From a checkpoint of a small mixture-of-experts model trained on Wikipedia.
Size: 11 layers, width 256, vocabulary 8192, 28.6M parameters.
Experts: 256 ReLU neurons an expert, 2 picks a token.
Training: 509M tokens, 3885 steps.
Below are experts of layer 8 (counted from 0) of a mixture-of-experts language model. Rows are named router (the router's row for the expert), up (a neuron's input weights, with its number) and show model dimensions 0-255. Each number is 128 + 32 x the weight over its row's rms, rounded and kept within 0 to 255.
After each expert's rows: "mostly gets" lists some tokens that are sent to it at least half of the time. This comes from a sample of Wikipedia text that the model never trained on.

# expert 14
router [161  98 115 146 149 156 102  97 190 149 157 127 147 150 113 124 160 143 214 151 127 140  71  71 152  91 123  82 195 141  60 123 130 109  80 133  85 131 137 118 119 151  96 191 154 146 179 117  39 127 127 165 134  78 174 117 131 146 122 154 117 158 157 109 109 126  96 115 107  88 142 179  89 159 115 166  93 117 141 101 125 163 152 137 109 124 122 128 129 160 125 146 118 152 106 170 160 122 136 127 158  84  70  89 116  78 152 105 119  95 138 135 138 141 102  82 100 101 141 150 142  97 112 153 132 211  99  92  99  90 131 156 117 112 115  93  97  93 130 216 108 101 164 188  96 127 148 103 154 121  89 125  23 134 125  87 117 162 135  40 138 150 173 152  77 135 127  63 157 193 158  91 176 105 121 149 139  95 156  48 120 127 128 130 105  81 213 133 112 138 147  80 168  95 111  77 122 147 181 141 163  82 104 176 162 174 137 124 104 134 130 127  92 174 136 113 143 148 129 120 118 159 144 146 150 140 142 139  71 111 157  69  99 173  89 161 138 148 116 139  76 147  95 117 118  80 142 110 118 116 128 100  80 135 102 137]
up0 [ 93 145 150  91 137  99 129 139 104 109 154 136 110 118 104 158 121 168 134 131 163 155 130 132 192 116 145 131 176 117  89  94 102 165 107 155 124 166 130 160 115 168 146 123 117 120 104 126 111 131 113 112 144 160 125 102 148 129 126 124 107 144 145 200 114 125  91 176  74 142 199  86 115 140  81 150  87  68  97 101  40 170 156 137 181 159 143 181 168 152 146 100  75 103 100 129 135 109 122 145 111 125 148 136 133 146 156 150 131  89 170  58 125 161 120 112  68 163 121 168  90 147 127 119 176 136  86 102 101 140 113 140 134 172 132 102 104  99  85 173 138 145 130 137  79 134 173 184 184  96 192 194 133 121  93 118  94 125 134  69  73 147  93 150 152 127 109 130  88 106 109  82 138 127 132 137 194  92 127  90 134 179 120 167 109  97 215 101 145 224 141 160 109 120 125 146  62 129 168 160 142 161 152 119 135 105 182 130 144 130  70  86 128 134 153 193 199  80  88  90 168 133 128 187 187 206 148 119  83 105  95 114 140 123 121 109 145 102 122 122  73 117 128 126  67 101 190 142 134  77 133 143 110 129 106 129]
mostly gets: " under", " ex", " during", " after", " over", " In"

# expert 1
router [146 189 130 159  68 141 169 116 152 105  97 123  80 188 141 107 149 147 143 133 111 107 101 158 157 122  85  79 134 146 133 117 148 127  95 132 182 133 116 129  55 142  68 127 193 109 132 107  88 137 168 122 150 174  95  91 173 158 119 144 140 119 157 148 106 191 134 139 157 118 155 255 115 133 105 160  72 129 145 115 166  24  87 132 135 124  81 161 102  74  65 117 111 132 134  80 124  92 130 147 103 152 123 131 129 115 127 109 158 105 192 125 141 131  94 133 178 133 116 142 132 135  81 113  67 154 123 127 107  96 141 109  82 135 105 126 169  88 221 184 109  63 157 134 147 161 129  83 127 141 114 112  98 113  83  28 139 152 133 121 100 116 122 166 112 117 207 115 129 137  87 116 140 119  94 119 141 130 140 170 130 157 107 104 107  81 128 107  87 142  96 108 116 149 147 120 117 161  64 130 126 111 145 107  75 133 168 103 135 182 103 122 137 147 111 154 129  99  84 157 155 110 156 155 144 166 121 175  94 149 169 123 132 112 126 159 173 160 139 105  95 148  74  77  78 136 150 164 110 185 148 106  92  74 145  87]
up0 [149 150 167 148 115 181 138  90 182  53 126 164  95 171 153  77 164 122 107 172 133 117 141 143 134  87 154  99 124 169  98 165 161 159 116 120 108 115  96  85 136 115 124 180 201 159 137  75  94 106 162  82 138 135 108 106 131  79  74 109 160 156 157 150 182 182 148  91  98 133 142 129 101 157 178 204 128 138 135 137 116 103  99  87 135 143  78 150 154  85 105 117 128 138 145 142 131 162 131 170  73 145 134 157 119 121 119 111 146 141 202 142 209 122  83 157 107  84  90  66 145 133  55 136 136 102 134  66 114  55 177 162 103 141 116 101  88 129 154 130 118 175 114 115  81 135 141  85 175 146 141 155 146 102  94 190 119 159 110  99 162 130 114 187 153 173 114 141 109  78 146  85  86  76 184 134 121  94 127 108  78 122 186 146  67 113 147 140 104 209 158 107 116 127 107 155 179 152 120 110 123 113 120 163 119 158 156  70 117 148 132 154 102 116 117 141 122 131 120 100 152  84 100 172 151 160 124 159 101 138 212 175 134 128 164  79 143 160 109 130 134  67  96  93 117  92 102 163 151 135 119  76 143 111 114 130]
mostly gets: " H", " c", " N", " M", " ==", " R"

# expert 12
router [168 126 126 159 121 151 193 142 157  68  84 183 130 123 136 158 167 121 109 163 176 129  93 169 150 129 101  73 150 149  86 130 129  98  81  75 123 149 167 173 161 150  91 157 128  86 135 100 106  99 121 119 141 147 168 141 116 184 122 100 142 140 127  60  71 138 115 114  99 109 135 172 120 143 170 238  55 130 156 164 141 103 123  87 113  92  59  71 184  35 110 187 177 121 164 116 140 131 204 111 143 151 133  98 168 172 133 135 144 123 117 128 126 142 145 105 135 146 142 146 136 178 153 150 122 150 113 164  86 123 105 132 113  78 171 109 109 107 126 107 131  99 151 109 144 102 131 163 130  60 117 156 130 134 189  91 121 101 128  64 134  93 172 186 163 102 111 164 138 145 182 150 125  87  80 102 130 199 148 118  64 125 144  88  91 115 155 149 132 161 135 107 153 108 131 138 151  85 125 107 135 135 124 140 125 131 131 173 116 147 145 127 122  55 124 160  89 107 137 117 152 121  93 175 133 157 157 146  67 120 166 105 175 158 142 126 104 102 195 186 131 133  70  65 144 161 141 149  53 146 150 137 116 138  89  99]
up0 [153 188 143 182 149  90  73 178 110 149  40  99 102 114 121 191 117 132 148 187 116 147 117 134 153 185  87  74 107 140 116 136 156  84 127 122 157 184 164 115  97 127 108  99 100 123  91 117 169 155 130 101 114 191 130 125 147 171 112 102 151 128 138 166 142 115 114 159 173 109 110 176 110 143 119 108  69 134 139 139 140  70 129 162  84  87 104 127 193  20 136 147 124 112 129 121  99 107 173 141 137 179 100 118 141 113 162  67 109 122 140 142 156  98 100 107 141 173 160 147 100 121  98 114 183 167 150 167 154  77 188  91 156 108 123 121  76  93 127 122 158 157 146  64 147  80 150  98 103 164  78 161  94  91 122 177 135 106  88 116 162 165 112 111 156 116 152 167 154 134 116 155  84 135  88  86 168 147 171 151 102 139 114 134 162  88 153 103 156 205 132 126 158 146 158 189 178  74 100  98 103  98  89 149 151 149 139 145 124 139 143 128 109  69  69 169 111 130 152 133 181 122 106  70 127  94  91 155 115  61 136 113 165 155 105 167 148 127  97 181 129  89 126 169  94 101 114 129  81 185 141 129 111 147 124 141]
mostly gets: " re", " con", " \"", "eti", " pre", "sur"

# expert 11
router [132 147 108 163 143 136 149 105 155 134  68 171 136 215 150 194 121 110 148 161 138 138 102 193 123 137 105 163 138 131 116 148 134 154 126 108 113 132  96 138 148 178 136 137 133 132 104 149 119 105  94 121 147 147 149 109 116 161 104 131 122  64 145 145  88 117  87 146 137 117 159 120 128 240 128  78 100  81 109 146 129 127 111 146  47  90 135 159 139 163 129 126 157 191 164 143 112 153 228 176  90 162 109  68 109  81 157 118 103  91 130 203 183 183 137  69 179 164 157 123 105 158 106 202 145 162 139  80 134 103  92 168  95 113 103 133 141 153 133 169 117 164 130 135 126 144 199 137 132 135 103 169 136 174 112 158 108 133 102 135 124  98  93 109 137 111 152  70 188 114 120 131  93 127  75 119 147  93 116  54 157 166  85 159  86 137 181 167 126 151 163 136 159 149 170 133 188  81 132 122 121 138  91 111 117 111 164 134 195 148 112 168 114 170  68 155 155  74 140 161 104 165 183 145 149 130  71 108 163 137 113 106 121 186 159 142 140 161 149 128 131 142 136 123 135 104 115  96  73 140 137  71 183 138 128 115]
up0 [107 116 148 123 163 169 140 133 111 109 158 118 151 114 162 141 121 143 163  99  51  49  65 149 142 146 159  80 135 115 194 163 142 111 136  70 125  91 112 119 118 144 162 123 107 159  94 175 151 124 118 139  74 164 116 140 172 129  58 179 105 152 124 111  81 162 188  89 177  75 147 141 120 140 145 114 140 118 152 120 103 153 122 137  61 174 137 106 103  75 118 139 106 106 145 106 139 128 106 175  92 153 166 195 105 113 117 120 127  79 101 143  94 132 135 197  61 121 157 140 110 117  66  83 153 168  65 156 124 114 157 189  99  65 131 127 129 107 176 184 141 145 147  90 130 113 144 124 168 118 119 143 123 115 105  70  94 134 121 119 127  99 207 107 136  56 143 107 115 119 153 148 110 155  97 124 124 161  76  89 104  75 121 146  81 149 129 141 100 165 242  75 150 130 170 126  88 177 130 121 136 158 128  90 174 161 162 105  83  85  76 148 142 109 146 133  81 110 156  92  98 105 139 184 138 136  81 197 139 153 129 122 155 183 115 140  86 104 127 174 144 122 170 122 108 164 159 109  80 132 137 154 119 156 131 139]
mostly gets: "°", "′", "″", "%", " −", " sq"

# expert 6
router [104 164 125 146 125 139 162  90 131 171  57 108 143 116 150 132 158 154 168 143 191  78 126 122  92 152  97 121 159 174 107 187 170 142  82 103 106 109 156 122  94  97  97 189 149 118 130 108 158 149  84 108  94 107 142 135 167 121 120 182 129  71 143 189  86 119 167 142 109 129 119 115 118 130 146 109 128 166 205 130 156 162 128 149 121  44 165 155 136  92 150 159 224 162 181 174  93 172  97  84 141 141 130 186 113 127 145 102 146  52 150  52 151 161 138 120 149 158 189 148 141 112 147 168 141 125 136  92 184 166 144  67 102 114 102 133 167 113 128 167 109 137 125 157 146 121 160 135  49 111  89 198 132 146 107 123 104  96 112 142 145  84 114 121 120  96 195 141 214  97 136 109 155 132 116 157 139 121 140 124 122 108 106 214 136 106  98 125 114 132 118 109 120 123 100 128  84 141  98 124 134 122  96 153 151 139 205 144 108 150 118 151 140 113 158 194 164 125 128  59 162 179 173 119 116 163  63 170 151 143 172 117 145 204 135 140 123 144 141 118 148  99 112  97 131 138 130 139  70 117 110  79 148 175 138 118]
up0 [137 142 130 132 161 143 177 152 115 121 124 167 139 136 122  86 140 144  98 138 182 170 106 119 113  99 100 102 197 142  79 111 118 102 111  83 151 156 148 206 140 126  70 137 139 103 113 133  91 112  97 116 211 110 177  64 177 135 165 138 132  86 140 117  74 119 158 142 149 161  76  86 188  99 119 101 142 191 143 110 176 160  96  60 139  84 124 148 130 135 173 135 139 152 141 168 150 122 171 112 161 171 133 163 140 104 130 110  99 113 158 103 166 135  85 140 168 132 108 122 156 154 105 168 181 167  91 142 143  92 131 130 103 129 209 139 158 198 109 144 118 197 158 146  76  54 100 133  93 103  76 173 164 106 119 110  66 200 111 151 146 121 131 108  87 128 163 139 124 107 117 128 107 135 119  94 168 121 133 128 149  63 110 193 104 121 162 127 151 108  74 159 181 114 136 119  80 107 133  95 124  68 147 105 155 128 152 139 168  99 127 197 130 165 163  80  86 133  98 127 159 166 133 133 133  91  94 193 140 116 108 116 161 156  78 210  92 129 120  95 131 134  82 132 150  74 144 103 127 104  76 131 138 140  75  97]
mostly gets: " Title", "*", " —", " Nominated", " GBR", " Apps"

# expert 13
router [158 204 148 164 108 139 164 137 164  89  61 112 122 103 131 173 115 151 119 119 181  83 125  68  89  92 131 113 114 188 123  67 107 115 102  81 183 144 121 133  98 193 166  79 138 132 187 149 131 131 124 117 140  99 140 137 195  82  93 128 128 123  91 101  49 165 109  93  14 154 104 184  97 116 148 111 117  95 132 131 106 126 125 142 152 126 126 134 106 170 140 178 149 118  95 113  81 158 170 117  85 131 154  95 132 158 141 118  77  57 166 193 199 201 146  87  95 195 170 143 184 144  43 122 122 129 131 113  87 137 102  85 111 129 142 118 148  95 129 200 125 130 124 167 100 132 150 132 126  66 153 126 128 122 139 121  75 127 145 142 131 135 115 100 135 132 170 133 194 164 107  87 130  89 130 144 136 116 106 120 109 128 158 119 145  84  96 136 126 126 130 108 153 140 152  95 146 129  81 150 141 132 141 100 148 134 118 136 134 103  74 158  80 154 135 112 138 158 134 106 132 143  85 127 166 134 102 138  89 154 159 163 134 174 111 131 136 156 221 101 135 144  80 118 119 145 144 190 111 165  89  61 108 169  92 177]
up0 [120 137 138 211 114 100  73 124 166 124 113 156 104 185 100 117 121 101 167 122 161  92  73 107 111  86  66  92 128 125 137 175 130 151 107 119 143 126 139 122 130 197 182 110  90 113  99 151 147 117 111 112 121 116 144 179 164 144 139 145  65  80 128 117 146 117 112 141  88  45 139 174 123  61 153  74 120 145 163 149 145 148 104 134 144 134 121 150  56 118 165 214 111 114  91 237 118 153 157 128 128 110 150  84 118  78  98 136 135 111 174 152  93 118 113  37 152 136 113 129 155 143  86  90  93 118 120 135 133  79 111  77 133 135  77 149 145 111 151 135 109 128 152 189 118 131 127 103 103 114 159  94  74 134 128  89 142 161 126 186 177 108 135 158 131 107 132 127 165 186 148 110  77 118 146 180  89 111 120 154 189 153 114  50  87 124 121 120 104 111 141 177 176 140 130 161  88 102 133 133 123 127 135 118 103 181  84 124 138 149  77 124 150 106 104 146 170 110 128  49 150 170 131 128  95  96 130 110  87 139  91 171 185 146 143 116 116  96 123 115 110 131  69 168 116 146 143 178 207 111 117 165 145  87 158  83]
mostly gets: " Mar", "Mar", " #", " B", " MF", " (−"

# expert 10
router [158 146 140 138 105 162 201 102  91  58 125 174 117 131 152 172 151 151 146 139 127 126 107 132 105 131 145 106 198 159 114  37 134 103 129 103  90 146 111  73 157 127  94 120  93 131 154 178 116 107 105 158 132 138 172  87 155  73 136 115  65  39 121 145  89 138 143 162 120 108 138 188 153  99 128 157 102  98 130 161 154  77 139 133 145 132 151 108 149 131 138 140 207 151 174 137  85 129 176 114 201 158 104 102 142 146 212 115 133  58 127 150  96 132  94 117 165 121 131 178 156 198  85 148 103 104 149  80 130 162 111 182  99 116 104 140  97 155 135 156 105 109 137 156  88 102 158 100 204 110  93 128 100 203  82 141 150 134 158 106 148 102 131 138 131 108 122  98 165 110 172 116 115 112 125 159 148 168 127 117 132 119 172 148 108 123 193 141  76  95  92 118 205 123 162 103 133 116 111 126 149  96  97 157 164 163 163 138 139 158 140 113  35  78  50 112 105 111 153  90  89 173 189 140 154 143 153 166 141 159 164 160 121 201 107 141 112  99 129 111 124  96 123 164 130 112 139 125 143 161 122 108 161 142 122 166]
up0 [137 139 125  99 106  97 121 163  97 122  81 170 159 152 141 163 134 215 129 121 139 165 116  92 133 118 145 124 128 190 141 123 132 151  91 121  70 113 176 176 114 138 106 127 126  47 148 171 130 164 170 173 122 141 160 140 121 193 121 112  84 138 215 199 109 194 127  87 123 127 138  75 124  85 123 112 127 112 181 174 174  95 132 124 151 181 122 122 110 140 106  96  93 113 136  70 122 116 174 130 110 162  89 180 149 130 193 167  88 144 124 135 125 113 134  83 132 109 169 179 153 101  71 184 170 155 129 163 101 155 123 126 131 185 110 159 150 211 209 164  91 118 180 115 127 119 185 102 101 128 117 134 139 104 153 165 165 160 147 162 159 104 136 169  42 153 133  93 131 123 112 113 142 131 132 141  70 129 131 136  72 121  94 139 144 149 156 123 134 114 109  63 119 172  96 123 131  39  92 138 147  71 163 137 160  94 139  83 101 110 116 110 159  92 128  61 172 143 142 101  90 121 129 122 126 177  98 102 133 133 138 176 117 111  76 117 121 161 120 180 125 143 141 103 162  93 152  59 147 115 119 170 155 123 145 111]
mostly gets: " April", " November", " June", " January", " February", " September"

# expert 9
router [153 116 108 138 126 125 119  95 127 100  52 158 156 150 125 155 126 216 133 137 151 134  93 112 124  93 111 154 150 141 134 175 149 129 119  80 149 110 179 125 111 131 121 158 196  75 124 135 124 101 129 199 156  93 167  84 169 182 114 152  40 137 148 118  85 113  99 140 103 129 103 142  96 122 122 146 124 153 150 199 154 127 146 111  82  89 115 187 155 128  65 170 140 138 152  84  87 121 167 202 142 149  84 178 133 101 152  71 158  77 116 100 101 144  84 139 136 195 121 145 147 144 152 163 117 116 132 125 123  87  85 151 127 117 155  95 160 141 105 166  69 168 167 173 177 157 179 179 128 129  96 176 117 150 125  86 140  76 120  78 179 188 127 168 160 129 140 102 104 127 127 117 128  62 108 142 205 139 136 104  68 146 160 191 142 134 165 122  93 142 146  69 109 115 152 134  81 136 116 119 174 134 118 129 104 110 153 121 144 113 101 162 121 110 104 174 172  75 120  84 176 153 160 159 103 143 106 120 141 168 190 167 162 105 125  94 152 122 120 100  93 130 132 137 121 164 158 166  62  99 186 130 196 163 147 135]
up0 [155 172  75 129 147 116 179  85 169 107  59 158 136 126 103  55  98 198 127 158 100 108 150 136 139 142 125 112 127 120 112 124 135 108 178 145 187 145 154 127  99 200  82 177 152 112 135 121 148 104  54 128  97 128 144 158 137 128 110 154  89 161 192  80 122 157 167 132 149 186 141 165 133 108 143 121 101 171 175  96 157 129 136 119  77 111 134 128  87 164 183 124 130 139 171 146  73 102 125 101  98 153 132 185 123 156 199 132 143 192  92  61  73 138 200 113 181 150  93 118 140 150 184 183 124  90 121 186 124 134  98  86 125 156 105  97 120 133 104 166 126 114 134 120 120 164 173 123 124 137 170 131 103 135  90 132  88 156 125 119 122  56 162  73 120 150  75 159 143 136 152 159  84 139 143 109 108 123 145 124 145 167 156 174 124  89 100 156 101 156 106 122 104 112 143 125 191 151 161 105 106 122 153 129 165 111 175 152  98 112 185  70 140 156 104 180 128  96  83 122  80 140 180 126 168  90 176 147 145 109 159 156 187  57 146 122  70 112 132 131  80 206 106 111 150 110 148 105 111 118 161 170 112 116 126 119]
mostly gets: " north", " south", " water", " \\", " located", "\\"

# expert 8
router [122 142  82 135 108 140 174  96 121 122  95 156 122 188 155 129 142 166 127 210 160 115 138 126 129 102 119 135 127 139  88 129 117 103 128 166  31 137 124  78 124 119  64 122 178 124 115 145 128 102  91 205 134  82 136 105 200 128 123 142 140  73 176 129  83 102 119 181 146 120  86 150 108 170 121 220 119 127 153 100 149 173 124  92 102 155 106 118 123  80 106 117 173 120 124  82  71 166 152 124  97 121 161 130 133 106 111 129 150 139 131 112 125 160  96 127 163 182 105 123 151 141 151 132 144  84  89  71  93  98 142 100  70 115 111 108 122 125 142  99 110 113 150  76 153 124 143 113 109 115  73 177 142 110 105  49 126 151 138 136 155  75 176 203 122 125 134 143 175 148 158 153 177 113 134 170 150 229 122 124 115 132 144 156  83  96 150 132 123 178 114 145 154 130 173 107 135 116  96 102 124 140 133 143 125  91 128 104 134 170 134  35 141 107  91 190 145 126 151   3  90 164 176 105  89 131 125 105 157 163 128 134 110 159  88 127 198  99 145 165 135  99  97 111 111 144 146 168  80 113 128  84 105 116 125 165]
up0 [155 126 168 102 138 118 111 138 137 131 130 144 148 105 143  84 126 168  97 181 190  75  67 114 144 137 114 125 137 149 103 119 110  88 140 113 182 159 155 169 131 138 107  92 160 134 119  75 117 118  73 130 151 121 142 133 188 147 112 147 108 169 110 105 134 119 138 120 122  98  91  83  69 136 139 191 131 126  57 126 106 124  82 107 150 181 103 162  79  71 174  93 110 121 125 146 103 134  99 103 147  86 148 109 135 164 104 190  94 118 149 153  74 166 126  83 139 123 146 174 128 184 130 165 149 101 125 131 129 120  96 142  99 110 107 100 139 173 177 118 118  65 145 134  96 144 148 159 147 126 130 165 117 143 165 138  57 122 179 172 112  86  85 129  74 126 113 212 105 158 193 167 106 160 114 151 140 182 191 124  87 154 178 154  84 131 152 104  64 186 165 185 132 126  93 133  95 109  67  88  77  83 152 124 195 150 121 101 121 200 174 114 133 177  41 154 101 161  88  92 113 141 127 125 123 121  60 125 141 141 108 127 159 106  96 163 166 122  98 175 131 130 136 156 116 139  54 114 147 114 130 100 128  99  76 165]
mostly gets: "ism", " School", "'", " school", " Museum", " model"

# expert 7
router [142 160 117 170 134 156  77 103 127 106  83 179 105 144 147 193 127 175 142 155 138 135 138 142 135 123  67 153 106 151 122  85 121 110  94  89  76  91 125 101 156 132  99 147 163 155 178 121 150 113  68 169 143 114 114  77 111 172 123 135 115  69 158 138 141 119 102 161 125  97 144 127  98 126 167 187  51 121 194 146 114 126 114 130 131  95 113 105 135  97 143 113 107 223 185 141  87 148 156 155 150  93 123 121  96 105 172  77 114 123 121 127 125 158 109 161 163 155 138 186 177 175 127 133  78 157  73 127 102  82  97 132 108 118 177 120 125 106 126 152 136  83 184 114 107 151 143 135 126 142 157 133 155 148 106 103 100 108  88 138 174 127 180  85  57 144 178  86 138 177 135 106 133 140  94 166 151 130 168 146 114 154 183 199 105 116 159 163  58 178 135  67 117 119  97  94 135  86 137 108 107 167 106 152 119 188 172 148 146 167 177 110 149  60 103 164 162 111 181 149 161 103 131 157 150 139 120 157  96 182  89 154 140 161  66 106 197 140 159 195 147 145 151 111 121 139 125 128 158 182 166 131 150 111  67 166]
up0 [122 127 140  57  61 136 206  94 179  89 114 172 178 147 100  76 121 129 163 113  92 155  99 122 126 149 106 114  91 160  84 149 100 104 151 123 108  91 139 160 138 181 111 113 174 160 126 185 184 161 137 116 107  95 167 117  80 113 112 139 146 160 152 122 172 112 170 186  90 133  80 164  94 116 135 119 134  88 112 103 128 108 121 107 116  86  93 156  95 156 161 123  96 140 137 138 145 146 110  80 154 116 182 104 125 151  85 160 144 149 153 140 152 167 111 134 166  83 170 129 132 170  91  90 106 145  68 145 142  61 169 167 184 114 129 135 201 116  64 151 143 134  95 111 122 122  87  71 137  96 180 104 142 134 165 141 122 118 124 124 151 146 136 117 100 107 164 121 171 136 153 128 101  44 125 139  83 101 180 115  91 128 113  96 138 122 101  96  89 198 190 103  88 113 110 164 148  95 115 116 173 128  74 155 140 118 111 139 195 106 136 108  84 117 114 125 110  49 154 120 107 149 107 136 132  63 118 172  82  95 134 103 159  94 108 126 148 155 113 125 100 166 105 158 104 159 121 144 229 122 182  97 168 117 186 192]
mostly gets: " his", " new", " their", " her", " this", " British"

# expert 3
router [129 119 166 129  76 156 211 166 152  85 122 187  81 131 121 145 143 170 140 152 132  99 120  74 141  89 110 116 159 162 152  71 108 112 148  92 147 119 133  69 112 125  76 137 109 137  97  85 120 109 147 160 124 142 174  80 152 147  39 164 137  76 122 144  85 153 148 135 127 142 163 165 158 104 146  98 159 130 154 161 190 112 144 141 134 101 119 121 136 136  34 165 161 228 132 139 123 140 111 125 104  82 122 115  72  90 131 149 140 121 177 149 191 134 147  92 195 118 166 145 103 136 188 130 135 117  95  90 115 106 158 168 136 144 197 109 122 149 132 109  69  95 161 147  96 147 151 147 198 167  97 167 106 187 109 102 116 100 111 135 117  96 123  98  80 147 212 112 131 150 133 142 153 135  99 135  73 154 131 154  66 202 145 137 144 101  93 105  81 135 134 152 134 145 122 151 169 104 153 183 174 140 124 134 166 104 106 194 152 145 151 163  96 143 172 159 157 137 159  91 169 116 171 106 141  96 147 161 134 140 169 136 148 160 146  74 120 155 169 187 115 143 107  41 129 116 152 146 102 162 117 140 154 138 131 141]
up0 [168 173 105 136 146 204 118 105 158  81 110 162  97 103 195 153 196 117 125 131 202 138  93 104 136 104  75  69  78 168 172 150 176 141  89 127 144 194 147 121  92 182 135 132 129 149 119 124 137 103  59 108 144 104 114 142 136 146  39 136 135 181 104 175 125 131 125 130 113 104 160 114 135 173 118 126 135 122  71 158 134 144 149 140 110 132  99 132 174 112 147 180 184 167 127 148 142 139 140 106 159 115 147 108 139 120 106 148 154 128 162 163 164 174 113 123 151 178 137 176 132  95 176 123 136  86 177 135 181  42 168 136 137 124 126  74 132 126  97 136 104  70 120 181 131 137 133 155 114 115 116 174 174 111 145 111 173 121 125 150 195  83 136 108 107 189 142 145 125 132 147 139 164 157 173 118 101 101 149 104 120 174 138 117 200 150 128 129 184 102 129 202 162 161 150 116 123 158 214 180  83 134 160 118 112 163 103 171 136  94 102 126  91 108 141 107 139 141 172 159 135  75 136  99 132  96  94 138 133 195 136 109  98 155 123 139 137 171 182  99  90 131 131 102 124 132 119  75  47 125 132 138 117  62  87  92]
mostly gets: "==", "===", "====", " ==", " ===", " Succeed"

# expert 15
router [174 120 151 171 126 164 181  97 199 159 159 146 110 159 155 131 135  78 142 161 132 107 105 112 108 133 146  67 141  98  95  62 111 158 136  93  76 130 169 146 100 104  84 140 174  54 171  82 156 127  75 166 173 122 106  94 125 134 119 143 156 150 101 166  99 126 138 130 119  85 183 139 125 154 133  94 117 112 148 127 110 154 133  40  93  96 101  94 201 107 129 166 154 166 136 110  94 165 155 120 163  85 114  82 106 107 129 155 167 148 167 123 133 150 118 159 157 133 140 103 133 132  40 142  91 113 120  51  70 123 101 121  82 130 155 110 120 113 134 137 155 142 149  96 113 153 134 139 148 131 170 174 152 134 113 130  92 102 143 145 171 111 185 151 144 213 152 121 119  97 221  78 134  43 138 166  77 116 123 130 119 130 128 132 126 129 119 143 122 134 113 122 105  87 119 127 160 131  99 114 162 179 105 186 179 139 191 158 103 141 161  67  85 173  92 177  87 132 190 102 121 148 130 142 139  93 123 118 170 183 134 178 130 148 123 136 146 148 151 140 154  95 100  97  50 126 134 149 143  91 185  97 146 190 130 144]
up0 [146 141 130 151 110 155 156 106 160 152  77 195 126  90 164  92 114 110  88  69 156  92 100 142 220 139  99 155  83 110  80 118 116 151 151  88 149 195 138 177 139 105 150 141 143  73 183 167 102  93 116 130 115 122 156  97  85  63  48  94  83 150 177  99 135 155 109 134 146 159 134 143 150 125 140 134 134 165  88  95 181 112 118  72  53 155 127  96 106  99 144 175 142 134 163 119 134 159 147 108 110 135 132  81 171 146  88 133 158 108  78 157 146 156 106 119 108 135 120  83  81 154 130 133 132  99 171 116 146 127 141  56 119 100 168 125 184 139  58  65 143 130 142  82 131  80 164 135 148  98 116 157 156 129 163 132 110  69 110 117 153 119 132 165 108 116 162 116 140 128 141  90 166 133 102 148  49 107 140 112  74 174  77 131  69  99  63 108 179 107 144 152 120  75 124 102 190 139 190 165  99 156 150  93 191 114 128 121  91  76 114  71 127 127 148 142 122 124 112 112 105 124 157 137 134 158 131 104 152  79 132 130  97 156 124 188 166 143 139 176 112 128  71 131 100 149  64 153 105  93 154 162 108 105  89 125]
mostly gets: " John", " Robert", " David", " William", " James", " Lee"

# expert 2
router [116 135 147 139 135 128 194  92 141 135  98 129  83 118 106  93  99 170 152 169 102 104  98 119 134 172 125 143 183 126 129  78 103 106 113 131  60 194 160 130  77 143 121 120 170 111 178 136 112  73 111 104 134 129 184 118 166 154 137  80  93  74 152 119 108 120 140 171 171 137 132 128  87 110 168 193  98 112 131 133 109  87 126  80 116  94 141 109 130  98 109 130 130 199 138 107 104 139 133 211 185 117 118 129 121 123 129 111 160 100 157 130 156 166 116  72 157 119 177 173 168 156 151 157  88 143 114  99 146  85 107  88 142 166 112 116 147 159 128 132  85 131 120  79 108 128 130  98 133  67 115 126 170 152 133  88 139  57 156 124 139  92 159 160 121 128 125  84 161 119 144  69 140 111 172 158 167 165 144 105 139 177 109  92 111 113 130 124  94 127 134 133 158 106 188  79 103  58  46 130 179 147 111 164 123 150 169 162 140 196 131 106  92  64  47 148 117  60 119  42  91 188 110 123 138 163 102 134  71 127 144 134 122 122 106  72 137 164 113 153  89  61 126 134  82 126 168 119 116  79 182  76 136 130 114 127]
up0 [135 121 105 117 136 159  87  81 106 110  98 135 120 154 112 121 194 115 128 132 143 130 122 138  95  96 161 113 142 143 136 106  96 158 162 153 163 145 103 109 174 143 180 128 116  79  99 217  79 114  76 119 143 187 126 164 131  70  65  91 121 100 148 169  86 173 150 151 103 117  68 160 102 116 114  67 167 200 114 103 139 149 104 181 131 113 162 159 137 138  61 197 132 114 185 146 106 147  86  99 106 177 143 120  96  74 159 137 154  64 104 102 144 169 101 169 130  94  61  91 118  94 107 123 147  81 179 139 124  55  93 122 149 128 155  80 105 114  85 120  97 114 134 138 141 199 122 122 177 114 169 170 163  64 117 125 130 135 150  96  86 120 167 120  98  86 128 170  70 156 136 125 107 107 137 130 158 159 124  83 195 107 121 114 129 125 124 175 127 109  89 139 128  89 127 112 230  90 145 156  81  97  96 135  85 140 145 158 199 111 126 140 124 115  75 115 181 101 164 108 106 142 166 162 136 146 118 131 140 134 152 124  88 128 108 100 148 149 104 161 159 149  73 101 151 106 159 126 156 155 163 188 147  74 119 141]
mostly gets: " they", " it", " have", " will", " been", " being"